python train.py --n_layer=13 --d_model=384 --n_experts=24 --experts_per_token=2 --d_expert=160 --d_shared_expert=0 --activation="swiglu" --moe_layers=[2, 3, 4, 5, 6, 7, 8, 9, 10, 11, 12] --router_score="softmax" --normalize_top_k=true --routed_scale=1.0 --balance_loss=0.00758 --balance_bias=false --router_z_loss=0.0001 --init_std_router=0.035 --lr_router=0.000916 --n_head=6 --n_kv_head=6 --head_dim=64 --vocab_size=37083 --norm="rmsnorm" --norm_place="out" --norm_eps=1e-05 --positions="rope" --rope_base=23500.0 --rope_fraction=1.0 --qk_norm=true --attn_scale=0.125 --tie_embeddings=false --parallel_block=false --init="uniform" --init_std_qkv=0.0248 --init_std_o=0.00487 --init_std_up=0.0248 --init_std_down=0.00345 --init_out_by_depth=true --optimizer="muon_variant" --lr=0.00187 --lr_mult_o=1.4 --beta1=0.95 --lr_head=0.0102 --grad_clip=2.0 --warmup_steps=50 --schedule="wsd" --decay_fraction=0.859 --decay_shape="cos" --final_lr_fraction=0.1 --batch_tokens=[65536, 131072, 196608] --seq_len=1024 --doc_mask=true --train_tokens=539800000 --steps=4365 --dataset="wikipedia_en"
Below are experts of layer 9 (counted from 0) of a mixture-of-experts language model. Rows are named router (the router's row for the expert), gate (a neuron's input weights, with its number), up (a neuron's input weights, with its number), down (a neuron's output weights, with its number) and show model dimensions 288-383. Each number is 128 + 24 x the weight over its row's rms, rounded and kept within 0 to 255. Numbers have three digits each.
After each expert's rows: a language model's description of what the expert responds to. This comes from a sample of Wikipedia text that the model never trained on.

# expert 6
router:122085088147157131155121124151102119099156121094101115124132140128133111135138111126133125169126095123151144121119149163126084113115122155105145138091113106115107094127134129160122163123135198130119108134136159164144131166125124087154122177137158132105149124137097139119097093133095100155
gate0:106166129120129143145152116157156126091136131143126167161119119167143140145141116119125137170088150112119120095157167150140097110157165117166139120142148142111118129123135162100128130101102120121159140150143150145104108156146145158132146159120115123116117146165094117163139113143179068182
up0:085149120164138110153130146112092118082151110153129090141128135125122107098124099144150105097135127115137115107081146154132130149132180173170132141108141119161095101144090160114085093142167108061141132096152191123144141115123140144097123099126124115128148098127128111105136104124153139132
down0:122113113123101091089110133146119160101153044162148121099126091118109116149107108129133154178145123103164174117152144132077125128127143132164143095128153152098130114117148200081121109143200172092179109092127188122144084099081113176115127100112146120139113150112088132090162122124124120110
gate1:126120122128093120112104139168138122171112143131104165118140143128130129133125093107146120163137148114107071163132135120123093111093168146120178120115081142094094112127121119134117156116172095122134089105112124079126111154165114107092146114114082101133110096154134142138109094084108197126
up1:142104155128125129159110126072100090153169127119118104126137134115114108138147097093108144180131127139138140122119173187126130156120113111131104136127170132181124127182118179135088160150136126104097123137133131111116120123108136109100199173125121099103163151126100091171117129140165117154
down1:157114130105139121066143106134112113090122154140171088106102090129068115128110111176140130115139154149115105097129171168154111117096131116129143156113151160131099151130117097122155103103135147124134114141124117130102133138124127135113141102120133135122099171137148150145117105092135084178
gate2:138133150142125151197123147124164151140089080131138157142159104118099099122095155104172124090078064125116133063107138058130125147138096125129125125119135131093099160126143131136147154161153107113095148134120135098122109106111099123182086153137150142103155127153072115118112145160123116101
up2:121078124143128154149144127075114128126169131155098100116093115110123173113098128132154088124147123138156123164125149157122132148115104110095155118115097131139070128100098129137091125130115144074154128114104102132124147122120132146133112119165143118126149102131112158090120162150149113141
down2:145117132112149160118152162115096107148126129135119155119091119184121119156104116132153141116177141129125141127185128078145151146120144159100158133191125107150148155099098118112124114076138124159111096128099130120125153102131134132118087110127140125101114115109124123142175119127145113108
Sports competition terms. Sports and award vocabulary in results, headings and tables, such as Cup, League, Championship, First round, Semi finals.

# expert 11
router:141134090163111155116123116109123117109112134115102093128131114142142124166117062152158142157127145152131124117145168120139089116102120144136086167099153106105099139139112088164123124126105155136127150131138168106129116148126163123150127120132188142147138124131134126139141158141126081131
gate2:109141104212133130153137143142107168094159125114120144164162156155117151129135140149134143113138173125103094141079112111131098152136171104113149136134089114088188143137135140123180145087082143107130150138124147097170100099133130143142119127124118132153136143147070123169127144110108152105
up2:141136125134129160148133131092094151095082112125119139172118118094089093150162136115121109084094124130103110137175140059167161145127107123137088129153121108158136132136137151081130145064175154113145136152134132149144130148154104149128125166101134124121106128149122108121109127141127094108
down2:063126118136160120185112112129107151165109143138129136115141115112145136107128166115099155137103119109163101129144119094100069140125139127145113113087099170090072102133113129134123120159091119117084116137118124090139134138106123093120126122088115122167108122180138103152129172093137157118
gate3:107123091108118131154081115140121123102097119141156180126097160160127155108105130118117132180110157098137125137130127104096123137113091108141148130160136143123139138154135121103109161147128156110095140142205068173122085138131115129114138130133135131092129130136165137093178123131114085072
up3:125109167162160151122139116165125139127089109128176121129114135074125116103141152135138120136115134121122132135135119092123117138144101191148126121125143126143126114142143099153166134134134132116117133112104091146133128100138160136095153108082128146143150139138115120116139145141074091123
down3:150170124123141124104142135077127114113115142163139130123144134125110158151176104113117124088105096105120100133090115098195132108123137148162107162130118122096133119134108068122123146112127106140141147158135097070132141130152157155185154104084148135146153128117102113134124170147131124172
gate4:140152156128153189118112107123143110140130118158114121122093118091149152082132103127139050123104139112137124174139156135123159093101121113094093084135101152117092106146132174162128153177169051124122127152136135116149135176175111129146145124144132125092111155134135105128167157137163123126
up4:091125134171113100130106119143126129094107150098142155109074122096141148139155099135108139159154117153158140152094145141111133147157124105134125157183108131150118175123101116093159129122103113131133160129111138154178079116156118150138120139156164147104151109109143133094138121155152073115
down4:115100111122132114131142117106135138168114158170124115142105157107134144122165154129154062109125115108109126144110111179086145131120118121098128149136128135146112113100143121148153090127126122128123163124139100136133117125107113102119145172142141131183127130159130106099118121115116140142
Institution head nouns. Head nouns of proper names for organisations and places, such as School, University, District, Fort, Council, Army, plus hyphens.

# expert 18
router:104125106118126161134167123097140117120163116134149121121122138126121141135138129156127073147098148119142136102138129120120116104093135095113162128129102123128100126130106131153112151135119163137084137118154165140128142150146133143130100123189139108161137126109154155117163114153129163119
gate0:110110114111117106139154118112160124155132172139120140114136177142186123132144116127133167124146187119080155136118115134100136139159116106157106124137153097136139119104130119062110131107127095130120096085152127151141093132102129081146127123163125131105145100134136136134180108120174155123
up0:119123114179108133124146117149130148126149097117143161119102162108092116122136150123122096150136138144151111132115134115110171125088126123097148151127113141130131070128118134145111171143104195105086116148128136108086085125123095107154108132180122145139145105103112113093131134101121129115
down0:110140157094096133169105127158091102099152107136111136125141157128136098132137082117117126126118130093107105176182141110172157152122113147127118138122113128120104163092153127115133150123109103123126076123157102155101122135118128122175086120073111102127076073151115207149096113140117130148
gate1:131144150115095089123166159161119119110094152135142133111130124088136093118129132099107143133116121134093132118158127147108106117166154166114140123144143087152157150112108161135146116140104148041124144137114127105092130128130188147122142130106174101144197079129126135141119163052120133140
up1:158175171114132121139114120127112125118125142127130156146099138152083126181100130120120145136127069166146129131168113113137128083145137117075150120128121087128103113117106154153175144153131168130179128159079148119115129147128131143134192121159144135133125147139125117123095138147135132123
down1:103143113093111144120142108167133141106114129115158129174105128113122142124123152094168128099109100141149136130087114167103110115155122115078151109080076151128165115131179139118146148098098193070114114167098116191123123150113148176139084140158131121073102138154131108120153137166106125089
gate2:141118101103092156140137152101129141136104135147169105144168113125151122104162091107143134108163139161116140141148152116122125097091118102119120153130155082106135164146154132121109122093131163084126122123160120163166146117130101128131129131125138147132139089159192136119159102113090148128
up2:105157145133148136128100118130109179134111116139138128158140156137132129125168128177091145125143130145163129089180123145137111149124139119100125159093112110171113108141136142094100144123118166091170124152104103141162111152141122113136134144124138097122115150097106106104119167061098098138
down2:150153132172102129126144121119131171198161163142142111146115134155135143166082127116114138133122068088135115108111115113154160104132157132152128174154100124102168136123129131155099105137171133152172098132099120153143170137154096163107111113122131148115086146111115142078129168146125128111
Quantifiers and adverbs. Quantity and degree words and word endings after be-verbs, such as all, more, well, nearly, only, able.

# expert 0
router:101117129122159144130133077160113149150149085082115135063133104128110126139114124130101160098080142133109110120124163087148098110159147154133187162146115117110131107108142097147157154172107165141136139093094152097120180181138144140143119099112119106136136133147131123152112133151123085136
gate2:101174157115161111150126120138158084166133121114108120108109158117119150121169092150119121137142112104099131155126119096130160124131122185113156153125109072130148185118146149133105143166117163162132098125098208111156191133113115143139152100158127138147096169115110124159138115097141151085
up2:149128069113083121095134143126177131120132139113130115060120165124144171118135088176121126166168101170126129132109121133139131211127107118102124079173144140136157150095125105080150119107106096148104091137151086162130133108158150133105113144099116126090141109092092127125150117138100104137
down2:135141067146074117125087105146102146138130140155138126113133166166146129126095105105143154128155140111144135146117157147092098162121136107093179108100117178125146125123119084100123111076133105055105122121119158147104156168162129151120138174165123106112133133100125132124118110108132118114
gate3:108119143113133142110142087157083103076108155130110083114100126160159112159108116122130096115097101154136104132098086125107137152140136169215106129149133134167157156115109106174149141164136129099183142163127134120112131133126114153163100113121094120127160145125119151149083131140136133092
up3:135120141156116164078118163132142118162152108145142113149129136112153166098098100136106121139145134136143132144170083132148076126124126124117098144120119115140187131118112109134118061123087157125091102164137132147144120141128076123106092133118123119131122130092152110124116183087130106132
down3:082160129152109175128128136130114120100116152076110146115114139120100165128136150109140092134123129155156113119143145105130112176093112120140096113124121135178121176110132131113078138123149115124148142104140081139098111169139117103159138119110136104122125177172093127106111052135120137110
gate4:145154126153081143114120125149132110131156120144109159161117102147133126120129135173114130097111159080146128132116110118145118143119135124141150154133161135113132153139155103094111137150154136149128122117114148119130129114147146100097115139194142178172131113130144115128169114107136151161
up4:092129143143108102121102126106124131139150127134152117118151135132148162115171133128144115145138126141104071116123139123139159086066106157140073142138139133147092126138151137116099147133132123132098105168157101106151149139126101091152132161124060163129142146096140115107130049117133109122
down4:134109101111089084132156151124123079125136116115095173105136115084121140068093122128137143121138117107133175125124142126104131065125102101177095128138095119165156138142105161103164145173122128149121128131128114127117117105098146125119113116131130187125113144153108142126152151148069123163
Table cell delimiters. Pipes, percent signs, zeros, semicolons and coordinate marks in stats tables, election results and lists, such as |, %, °N.

# expert 21
router:174131135174122161163095115143086141124120162127146138107133166141093101081118114134148151099123123101160140111148159111079092116128094114105156119103132127137100124148163077124122139152101177166111122095157177144144130152136113142163136152131156093120105132133124131131118132131102155110
gate0:090117131158106160125166157110144109107127126148116164153144094155150147136151162134115153106143119089131141141108140133129104158179138138094128120115121123140127103154139147164108149133145154140132128125130095136104154154146141072142122123187124143105145131128135096130141124154124127145
up0:154154166091150113116125153170108143117127123112120103156163110115118129118157153108129136121169131110168108132168141112121161134090154106147158189156127126135143160150148114155169132133147147134099162139139151140097131098148144168072080125115135134121118137125123125108117121142168115124
down0:104088135103105171128145099121104095136129162095121103125167115114124135086191164164153109077143125124099152152135137145132143136166104101167128132116103130127158115105145104167176111102116152155126152121109119137099155082137156098111104137145113149124142134146161136123163140107190128139
gate1:140085124130160096145093128091162143121116136093158140108119114136114141146131113141134140133125128131148122140193109144146137109133142143130159135073087085147123126157152122144107113133100141109090154122120123200137143124114116099126141132101125150161119107130096137134141147123148126132
up1:142096120140133105176106126109116110139125150148111155140124141142134128120117129131137150116162091124142166148126121173132099136115132112122128148147124142129113097153153078155109115139122110137100106126108168133121179113087147158108122124174131137146165126079101151137140142141102133059
down1:143137114083100130147132140115141101113117128117066125113133127095116123179059105122152118132146121162108137147114150180130165135125120106124124143070136138106131152131120095136112126125129123108135099098144133144118188125108147160145124090154138181168149133111144100108136162132147142197
gate2:148150118173131091164123102155113109147126150130159107118075139140133065116141104123120079111153147130173106119132112205119072138134133086136123137149162122132138142102151165104126143117150126149130119123135146123131064102104122122153112139138132149115138107162094155135120103095127096155
up2:119112121146116098134107148121141168113137137102112172114149157175105101135093114113104108073165112145147171115122121127118140107104118112100160133135121142160145112158116123187167137103099154139113133124197135147128110156104136127128120130113088076160143099138119138074126138110105146134
down2:142155122153108097113141153137162168067110140153130212127163096147164102135108142155097141139126141151146130169153097143121118081078140146116161168114143125114165135103143154135138109151123126113114132118142140103152117145107147183125150126068143120134134150138131132131111135133104157122
Place and team name starts. Opening pieces of place, school and team names, such as Los, San, Santa, Hapoel, Al-, often in sports tables.

# expert 1
router:129115126130103142109109134154126116126128090109129134125097090112100118156170142107130143128116124111103154113150107119179121138133132147141146101093093157113084129146138167110110113153097160132096134120136148087117110159099173137117124117164109118125113160109164189181158111199126142092
gate2:089086112126103111121160108125132075105143104178113118139105136131118105149177118147145116104163095155126167136132164115138100101101091135156187109111145099155098120160129109107146126101129138133135154112106143086155104088119143142092157130109169104129098140126121188126143136157139149124
up2:186125141117123126109144109112108063101105148129138146132136140135090158105117144134150123132131140133086110174143128123120091115121134112172130136181124117107191110145112151144143132096145125131116143124114118194125163132134136092121147144123130077112125138129090099177133145126158148169
down2:140148139113119158180112111100113130121140144152116097145119087157138117073109100168124103134136134145138141095121114101087142137108133110114123170150140123085139117148130107121132107149115069135177149115133117162159129116125085079137098095155139091108150087134135116119123119105139119165
gate3:131116096120133128107117166095120155124110116130122158103152085147084091152133152095153115148136121136121153121138115170132112148153119098110160130114115129144095120157125091149143125204162133132145117114117164135133108131127163102152075158092130121135094115128157147109145122094150122107
up3:130160152120155148137112110092159079124139164114168112174158116137128093112134134121107175143079147146120148116118133124125171135138118157135113116124137111148147180104123135104115157149143118096138114126141170076121150089150128139132092052109119145151093098137094100139084141134097069128
down3:146110102126117158125187154122138131178113077150103129100139178092118128082166090111115153117091101106119123126151132096119122071159128111143158121147154111091104103098120149138141114113114143131098128139156145133134154132154121127140126105163122126119121142156087136123128098117114120112
gate4:114124163124125183137130100145115116077187105177116110075102107101119118159132102178114141086138174169187137133093129121053112113131163157140130129128086126126101149155094153145124136131094137106099127112119134192154119128148135123130106152143164126118153148117163136119119138150148130139
up4:109146136162077106126107172145128143124117112119074177107135161122097152117167104147124131158113155127134110093185143151121111104097110134136125130109150130101128135116136128081108117117122110153091108124108107133122154128143176122090132122144131112131150171133126152097160174110123074142
down4:133096113137137094125126119122161156134158136145079109160097130088144175109127117134163114163104133155091125118122148130139114130106107131112161121146149075103157121124184115094105097134124116131151164133091081152156133151125149153129163147116128144159130144106118098104126130148116133135
Prepositions and word starts. Prepositions such as in, to, during, from, into before a noun phrase, plus opening pieces of split words like th-, bl-, misc-.

# expert 15
router:174081108114139167117075133135130111134126110104133099127131117118120105184093112122155118126109121114124150134166157106163128108118122120135127173126116125125095133122123131133109085161083177144120112143138181125146157126131143148081128099119150125149134104110174164094132099151132084119
gate0:071135128164178173141137112100130127134175118076132137131144199152079116097082122119136092144116099135083117123135116100101154117141127123117132107144120126115136125126111092105109123141130136117091108123116124152112119127116101127169146130154099151089115128127121150135150142108117135148
up0:101094104145128155098121122175121107130090125087124120083133188098130138137174114127164110071117151134110117149134116161169139111118118116103102166117129167147115114132101125134123123111117098131134136110120162150155124102154172123123089167122124091128170133168072164130159151109172141136
down0:145160135101130122128122138137101095116134110198158124106143107137178110110141117140128132149162115144143117190165107127113100145123149115149124101129084119135121165105176155089153115101104153134130111132165118078142115080166202140108124092078117104154112104145158126141128151133116090111
gate1:123153147099132115164138121114098124159136105142136110111135154118122131099115089086146108145133112130122116147111115116141149132089147106101150155101128142142146140149135143134133142136133107142126191129077145078135121125112101120137145117112141121105100102137123086151104115116159108142
up1:162172134178106141127139143161092186085113164143163128076116116102136153155098143106113130083104123100117120122083073126098140126114116110120117113160153133151172150131151146136176136126138063127134119115131140164086107143116129145134134126115154144151144173122131120189151128131143158121
down1:123150081126160170144122138147093111109135180118130112103160108110139113099146151104129077079117088134141106150122124144084146142120149147141119132130135130150115125121106133107113140117132151104113107134113114123098119140103159137118164107118099148145135129097117131153172149094152125099
gate2:134100096110147080157119117139145126081147139078137134149135080131147145130131136144123134140135125118134124142114143140093131097137158071125141115112103120131136140089102140103087136150108167123122134129123130113092081134104051124164177123155115117078132105113146092124106132121143120094
up2:095115125151137121128127132085156088128132115145166065121165130155110130143125105105081145106084117107147143117139133085119095082073104104153126152153115108121114134095146127109129147158119115092094129088123111134183114097074119119130097100098181148172104120162134130095148127099111132106
down2:135172132137106118121112101120134121131123145128074110102141167102097109103109117129157127115106157114157145134122115097107133118143100093126121113133166161106149132136084138060148112110147145089126095099154094143127101125112128119169108101113137124124156126120152132078127125095089098123
Media titles and labels. Words and pieces inside titles of albums, films, games and companies, such as TV, Records, Entertainment, You, Love, roman-numeral capitals.

# expert 17
router:086090116170177188110182132119113100133111104142108106171080141120139128132095113129118135139148123148156107146181123170157073122121107130120131139136143103126108136132114086152177129107125153143137112126122144151100137116114149139160141139176154140149125111122147117156149145165146131103
gate2:171134139132144135101120154099098110156076104126101157143110120156154130124144101126129148129128152164104172112148123096143088137089133123146142134105126124108088111089108087162083073086161179123126119127120136144120118098118128178116165126126115122113119165113116114103128125140148103133
up2:114136090200079125111155085134122106129110107146111119221136133150137115120125181159117137109151132158196098091090160116129152106095064118137155094118117130101115123171148122148164125154149147091107110090141140195140136146119124129136168119103148159111117133162128164146175149161141128141
down2:160117154132122116132130147159143098141092083142114130157149090144107181098091137153119138103108178134141133106171148111125132120147148122132097144140078144084149114077180163132107114120124102109142120142172109170131133144068113143115125127090114092136097135135112150137127138113105131128
gate3:089142099156129134130149130117165106160141122139150105136115110143139087074141143102124060114119135084149107129142139137132137108145151104104109130099159089114108083154152136158118080142146160153076099050081102145091108109152106134155129096140093119126141086140140112096140103134141136163
up3:121139158100136154080143097081127126100162160134156130161137158152092153144121149107111119158121194117094126136114082165102080154151120135156130151121116129133110131096133116111142127133133105083147108100129101091138133128123069108082139161157121118174100140130129119124124128147070124107
down3:164114091128058117128155142138102135197099145114101140125123130080161114119124145119185072118117117121149152092180125157094181118106109143122091096140103131123135111124118136129089119123121140133136143150117175147125114122144109103140112166158120110131119122100178100144127120122147103142
gate4:128118150153139156148121135156150126174143099135127147143099120185086092158161140154144135142118116134146149096136123113146126150114165091106136122136120144084129109139111114102163134159110150126150091110151145145126124130120136117115141139130149173151090144115121127129135092118134125104
up4:116136151132160128122124099140125094092171134158096096141146135153090110145103118130114125140113158129164100116118141159115117136143102141104109124123132122135102121100139152110120112109143148151144107186149124102127150140166098168120121142117120129105154115151095097134093102130182152146
down4:132145139160127097172146116135083113148125132136145177123157126148084104111127129152176133116153166088138143129105157124166127090129138127140156080161100109111099148061108114114100164124140113099116141114143121148154158145144189143128124110141145135134087132147145172105097074124154085127
Year prefixes and line breaks. First three digits of years like 201, 199, 202, plus line breaks and paragraph-ending periods before new sections or list items.

# expert 20
router:125085120148172184149161093151104131164099098108135117099120132090098129154079133139152110136112128128167122100150131107144127141142167079100150136096106139108105100114142134124162163144083170153109134126123150113126108142109150122110105137138123114103098136135137151190151152191123137131
gate2:122143134117133118140167124146128138119159158176098135108149126130156098111118154153143093142135182107099116153124133106168161129126088124112093124136126100148123131132137111157139111126100124104128124127130125182106095116107146110117078079156121098117137135114094124140153142125135146125
up2:130098124107144137113144137090152142148129169073125117093124154158152110141151145164172106146130134097107122129138176163128122173131065112154098150121113148137122135124160152130107091120128123123132107118143127105126105133125106129151148170158124112136119109148125097120125164182146126120
down2:097082108101124113142113103135170102078140098119127140147118106140152161147123132117078154126138149130111106090080163139114100117108135168152162083143116106113130166100139130115132145109107180147140123120104106155139104139059126114052122136086122173189140141129130146139117110132165148103
gate3:161095169130170095139121139106123138132082111108147124116129134106149111115112128109133151107124062154117181163171147145108109150120142150099099124159148124096092124093163114159129095105150129150103110138100130143151164124116167103115196086128164125111113105137109116107150126122144150127
up3:143115083158138128150132142139105140101135127122144171135100142127166103177166142127123107168139136106154096143088108155126108113107137157159114134161177133140067138131163141116116149161152144140132178109130107087162148135150188122100111108156130129124145122109146093143107155114097163120
down3:144125181110129121105132153108118112125138136110110134136166150110123163147143137143127170158132126127119155093138174127127154147115129104105147112121122112113132132115136133116131131104172114130164103111178139121170113131125112122129152109124153153162100098096142099165109159125102149136
gate4:119137162132112150182142174117122109116111079164084133148075121118105140114144145161142106120125201145151096112126139125120117128169165087137138106178101113105112091124117101096094123126087049144086114115157111132115078125123138130085085101094108113112149129115102096122133112166157131102
up4:104125138114139138096104114121128121191128119092133124132131163124158144111110115134140105135127135146152160097109094100109148122103136117140137167143172138099137103103141210075130154156140117127061150152128115158112122144144107103167138115093140138089121123136110115120105111138146150104
down4:106143153121100158137136136134090123116140123114107146132141150160084078146111122085143126134103151089132162085131135122136103143146083132167133126161143104161144133109137129112105091140108154137153132144107127130123129156119119151119104087142147175130089172090107125137186101142093168106
Spaces before numbers. Standalone space tokens before years, day numbers and table values, plus single capital letters beginning names, such as D, F.

# expert 23
router:142103098179088160146132108154140143133169139129123149108093128079081103137090059160116118173133176139140125139124126104129097102129128113110131121090104165095115116112123134126118124174099172162135137114125149132128126153117122132126114093126142135151123174101113123138138119128090147097
gate0:189142148112113151115160132132126147114094134112112126117089120148086155153098088123082111149134123088169179102120151143131089106143114112096153154142121167148143202156095148117144127129112152131138107167121114133120084106136090114142165116122135097147105131136062147158130141141114110132
up0:143159119164106123119135156117129124105091111111092193137111126124082106135091155151116126164159111084182098126096106137161107122089166130123102138157130167128137115120114133150107124150093115091154141118115125130175148139117119113123148140109134117092131115103143151159106080092119143125
down0:108108133146156180090152125149131107122105123115157129166136129127121151134117137137164116137107130101150149099144109079170123101148145123155145108145126114148114080113153153138120146135194130163125145137190107066114142154118150150123100109137088091132099136154104103156145102103119112136
gate1:106098091071142117145150137127119109136075162171164128106139094140101158143099132133138130114133085136127133160162147122161131121134156116128138097125096127164127139176124157180164121086112055094163097155100118136178130160113105120117105114139134119108110114108133108171110131170106130128
up1:154143138132127158160138115136138125109139108121109120110133141175168150102165132104133106166140131095123084173125120145122140119115109159098144146121120144136099099107142118130158103126100094111153108098153112088105026112137024117121166139125090118113161082110119128094086094122148183138
down1:134116124155112116139140103132154159145168106152094103117102125111147115151097134112095088068116145111096096128136115156119105109106164135101113167142090162105085132126104096125064168138153078114155147106086129137122079120151111146148135130114120151130104119088128119166101101115146118121
gate2:130119103109129143109110110108134150159112135155160106138100077094139191151162121164099109130141139132103138132148105152163136168150142144175145082142109102135134120117143129136156129153136156132165142116130145129108104137123115122128102150154140101130118101137122077140116126122112151101
up2:113101106121151096145112148132115141145088134154126126134094138088122118136069187127121158156141141152097138084133177147104115123114114104135090071115115152132123131156108162142101172128102133127144091122104143135149143116133108192125148112142150110112125081135119132132112159104103137131
down2:118107146103147148145091128116160155128133077116100145123129090102151135111142124096112126149112149141118129135138092115096128107098147129110156121128126134106137127113091120100108142136114139114142130145138116140127137116166101148157178128132134125148159122120148124108107137136137109100
Foreign surname endings. Middle and final pieces of non-English personal names and Latin taxon names, such as -ić, -ović, -ová, -owska, -mann.

# expert 7
router:127138113154128173138098090117136091131162068114132153113118137144105124094131090183124065149122143131134117086110164139136123108131118130126133090129122176150125146129084141159109166168104086142107145143112153124087178118128134101133120108158139109124109129066120152146115124153117153106
gate2:130110144121113113114160148112084149104132130115147108131073143170141197159156166119117116138115168160129137134122118111124160100119165140148126140092114127148149149103111092125159099112105117112168109127095117148164129107106125106142134145089109101130105130098182122112074148141111138137
up2:119144146127097114103157087145127144122081123134136174126138133130137128143131114105089169160076098122121141159131126113159146105129118158150125199144181112181090122166086089134134125126122136168156147150135083100122072160088130145103134101099091119101206147136138099130142094141115131132
down2:108161145123119139128114147120111147125115080140111132137120140126147080123144125149121093111135084122143134133106124157116144161177098158093131111111129163150169125123106119182093124147192174118149091134137154138140155112149112155162095113120177128159098108124120167120176160126136089120
gate3:095132108127146131122134140122104124129144075106152116144094110142124105132174074088106105128102128088166075146113120143136146161105128094110163172107112166150152152108125132110116116116121102115128185137119098156137157122114153130110086091114132144154138105128138078072121127147113166122
up3:105137097166134124147125131118095104117139175158155157136110109142125156143125100100105102096157121104129124123119105137122139129134120139073150141172111144134120116150134089153115142139144132072128156090069110122113141119157139125099097111166142137156118119107148177123094106106163156139
down3:146138156138087095109112104114152154155127142153128135123169125133119086110103142167103160111132154139121109140157130082136112115133166135166136129098118109110110133148177124125134138114116116134113148130157129015095124140161152141130153137136101130138122120153154129121137123127122181148
gate4:158135107109117127137082123097124163147148116075147115136121133166097091188129142127165134128173103117137170143124130131124146115119104097157104139108120086136163133122133120092174125105123160142116073107108091147163107127080162134151146108110171150104111127132118130148108137177153121153
up4:116153123115133117129151134152141113087130136151116170117099071119141133137163136098156151112179130117136154111097114108134119137173132138095152150116150131164112116147137111133171106122114109119140155120090117100176173088112152174142166135123122121120134142103086134124138117164126180130
down4:109105137125079109138183131162118100153142155107149137134129113120153163136134154105143095110089158158093158125102139124132120137086171109120120133144128140098131141176082119126110110164130129167104119107094146111083092141120143161181115094115129104104128133106115124129128105130114125103
Copulas and passive participles. Forms of be (was, is, been, are) and participles like described, promoted, used after a subject, plus opening parentheses.

# expert 8
router:116096107124168173158126128152122149108141087119134113106124129121108135147163098122128099131109108127149111138120137089140077125119160102117150136124130190146094123115112129100128140157125125159121169116114159110091116161122140120143129142126111150147112109095133155134161114093120150109
gate2:098138181129158113136130156130125147102147139081134130134127128103096112135129099103111103150134086147137110117146094105119147131113119144074135103157153162119109130135118132134182144130122134155120086110143124168096153120150161124156106094098145139155124089141107096143131163108119119086
up2:170099152102161117141117149118125137130095171138131121112111141130093109091103106082105086108130122159146126109130106119147104125104132114122128118171126095120121095118106148136139135111130139096144116128131099084087093117147115119130131109118107124134128145165144123130117124124123098131
down2:139095152096123115115133150161132144106199132116143128138127095105132147113105131124119187063116153183108161178120141146144185121124095101166130118133157114110146124195107127140113129173129132170161123116145153112130126100127079151079101143151134102131124142137121134127114158149082172127
gate3:146128101123175121102121159132140146165128108106161150120111144114087165117144139140152107120122160112093130140151145146191138138134111108131144107139163122118141114153133133111123130113128158091104175119133098108078145154141115131125112128095116109133134151147092122098149169103133131111
up3:118123126120108118167134150133107095115103145065099081125120130065143142130116085110131131125114163146150128111116129133105094111074092142142109112119127125094109160172117111153093078141102150095118106122129111094079168088120138101120140120145155165128111092135135087127104084124079115121
down3:145133165117119167084147152122121150143185117125142146128084104130079135147130185133143138117116162138104121154146111129119097169149150139186112124142095114171116140131147179159138129074146110090139103146117164140117163129116113118146117146118136121160128149100142151196152165125105152141
gate4:107116123146168112134108141115119095136182176101151143111129091137155095137149125108147109091109188140140120127111108138097096128100147126121163101127137069111113147120165132116117146128158151136079115161090126081127157135138116144170093092109125127139104161126131094120153132135158174146
up4:123104126176135135123131144109115125109125120122148121170127151169098096109130183137131112126146132091121116129117172145171137134116086110119149120143143125145120101068149140118124133109140121178145115144100168111084115148110139109116108133174110144111124189172142102143164132159129145102
down4:147112116139135124063113161086148124088157156136134142110120147135090130097132113140093147185149123083162128153113107117104104113143135083142164178125155111101142099078159107132191159111151117120127142130114136063131138135118102136114102105141108134084135136151104134150146138134127143133
Determiners before nouns. Articles, possessives and opening quotes that start a noun phrase in prose, such as the, a, its, their, "The.

# expert 4
router:105146108180109111162097145142100092110137156132144114081098115130111108176139122154136087115109122112131113132118136109114082108073153158109123112105148108146129125118094099153136113147103136169140130127074166134089144137173145144149124087145111098124123163117124168124155103152153118126
gate2:161110118109111154132158102114129128144102144113140131154080109160111117138118131137159145169117172122106122089129158131169120152180153118134126119126120137148148154170133155080155147109146101129133114075110131169112105094135076107089125154179102109088124160110168132171167132136163133115
up2:103085144112096088152153168088137143126149128114105099112127126138154158099102112107084143110148134139144132128121131123102124135114115130126121085149157139115128118128153098100143136113129102147132116129142144110122191175140085123096116103179085143141074114145110139101146117121069131123
down2:150120110066127121090138143118155129105135096114077122124098163120112134112150125105156130138139114137104119137114148160099147122141170143126135130151090127162118157094148134168131084134164145115098121155129137120121101139158135120148110130127155093138135117150088148101135172124115107078
gate3:141165110142131138135128110140150125110092107070127102113076137099118142135119129079154128180113114132149124121149130132107100133125158102169137144101158127152166133145134117117132139143140101155116137124119104122086115143146178102128105074136148121103155137130110157102103091120146137109
up3:145124128084141119141114103123169148120125126098155106160161121143152168129120103091136160120156094142105170092146152130104117144184120135123139111134150111116095083097122169128137163161122110144119127098152109145097156119114135162090139153137125150110170129091162139100139135120124124115
down3:147129089080144114120147128136126131124133124136075148160170166112158097116162105163142127131143135136136141091160134127130139157153113149140147126120121071111137111129111107118146153120153103109140137117155121148117113088091128124121120181121160066110122087187161182121172108121110108107
gate4:080144130201136158141134133143103131125105123127117134080103154138102154121117161131077109111086155114130103144155104105095143150093135166123085149122109191120126118162156140172139184108052105088157139156122110123133130117121157125169096140121135144134142163111126135145128132135133139129
up4:127170122158121126153085190156182153158106117110126112110139140153178130131107098114118130119134145108128117098125156125084131112105107105097100130174125130127111097166115129122164118094124122133132124137128130117133159142106144123131086124091131099128140122174136110116149133142090100122
down4:114143096141087152090150170144127090146105124132116143110105121129082137095089101148102163073146136165103171142092106143122138106115145142089122129100088130128110144113128103111126152111075092133143089145129101192177154092097168089127121135123151138115106137162098145125138161148144167164
Directions and coordinates. Compass words, degree and minute marks and function words like of, as, in, such as southern, western, °, ′W.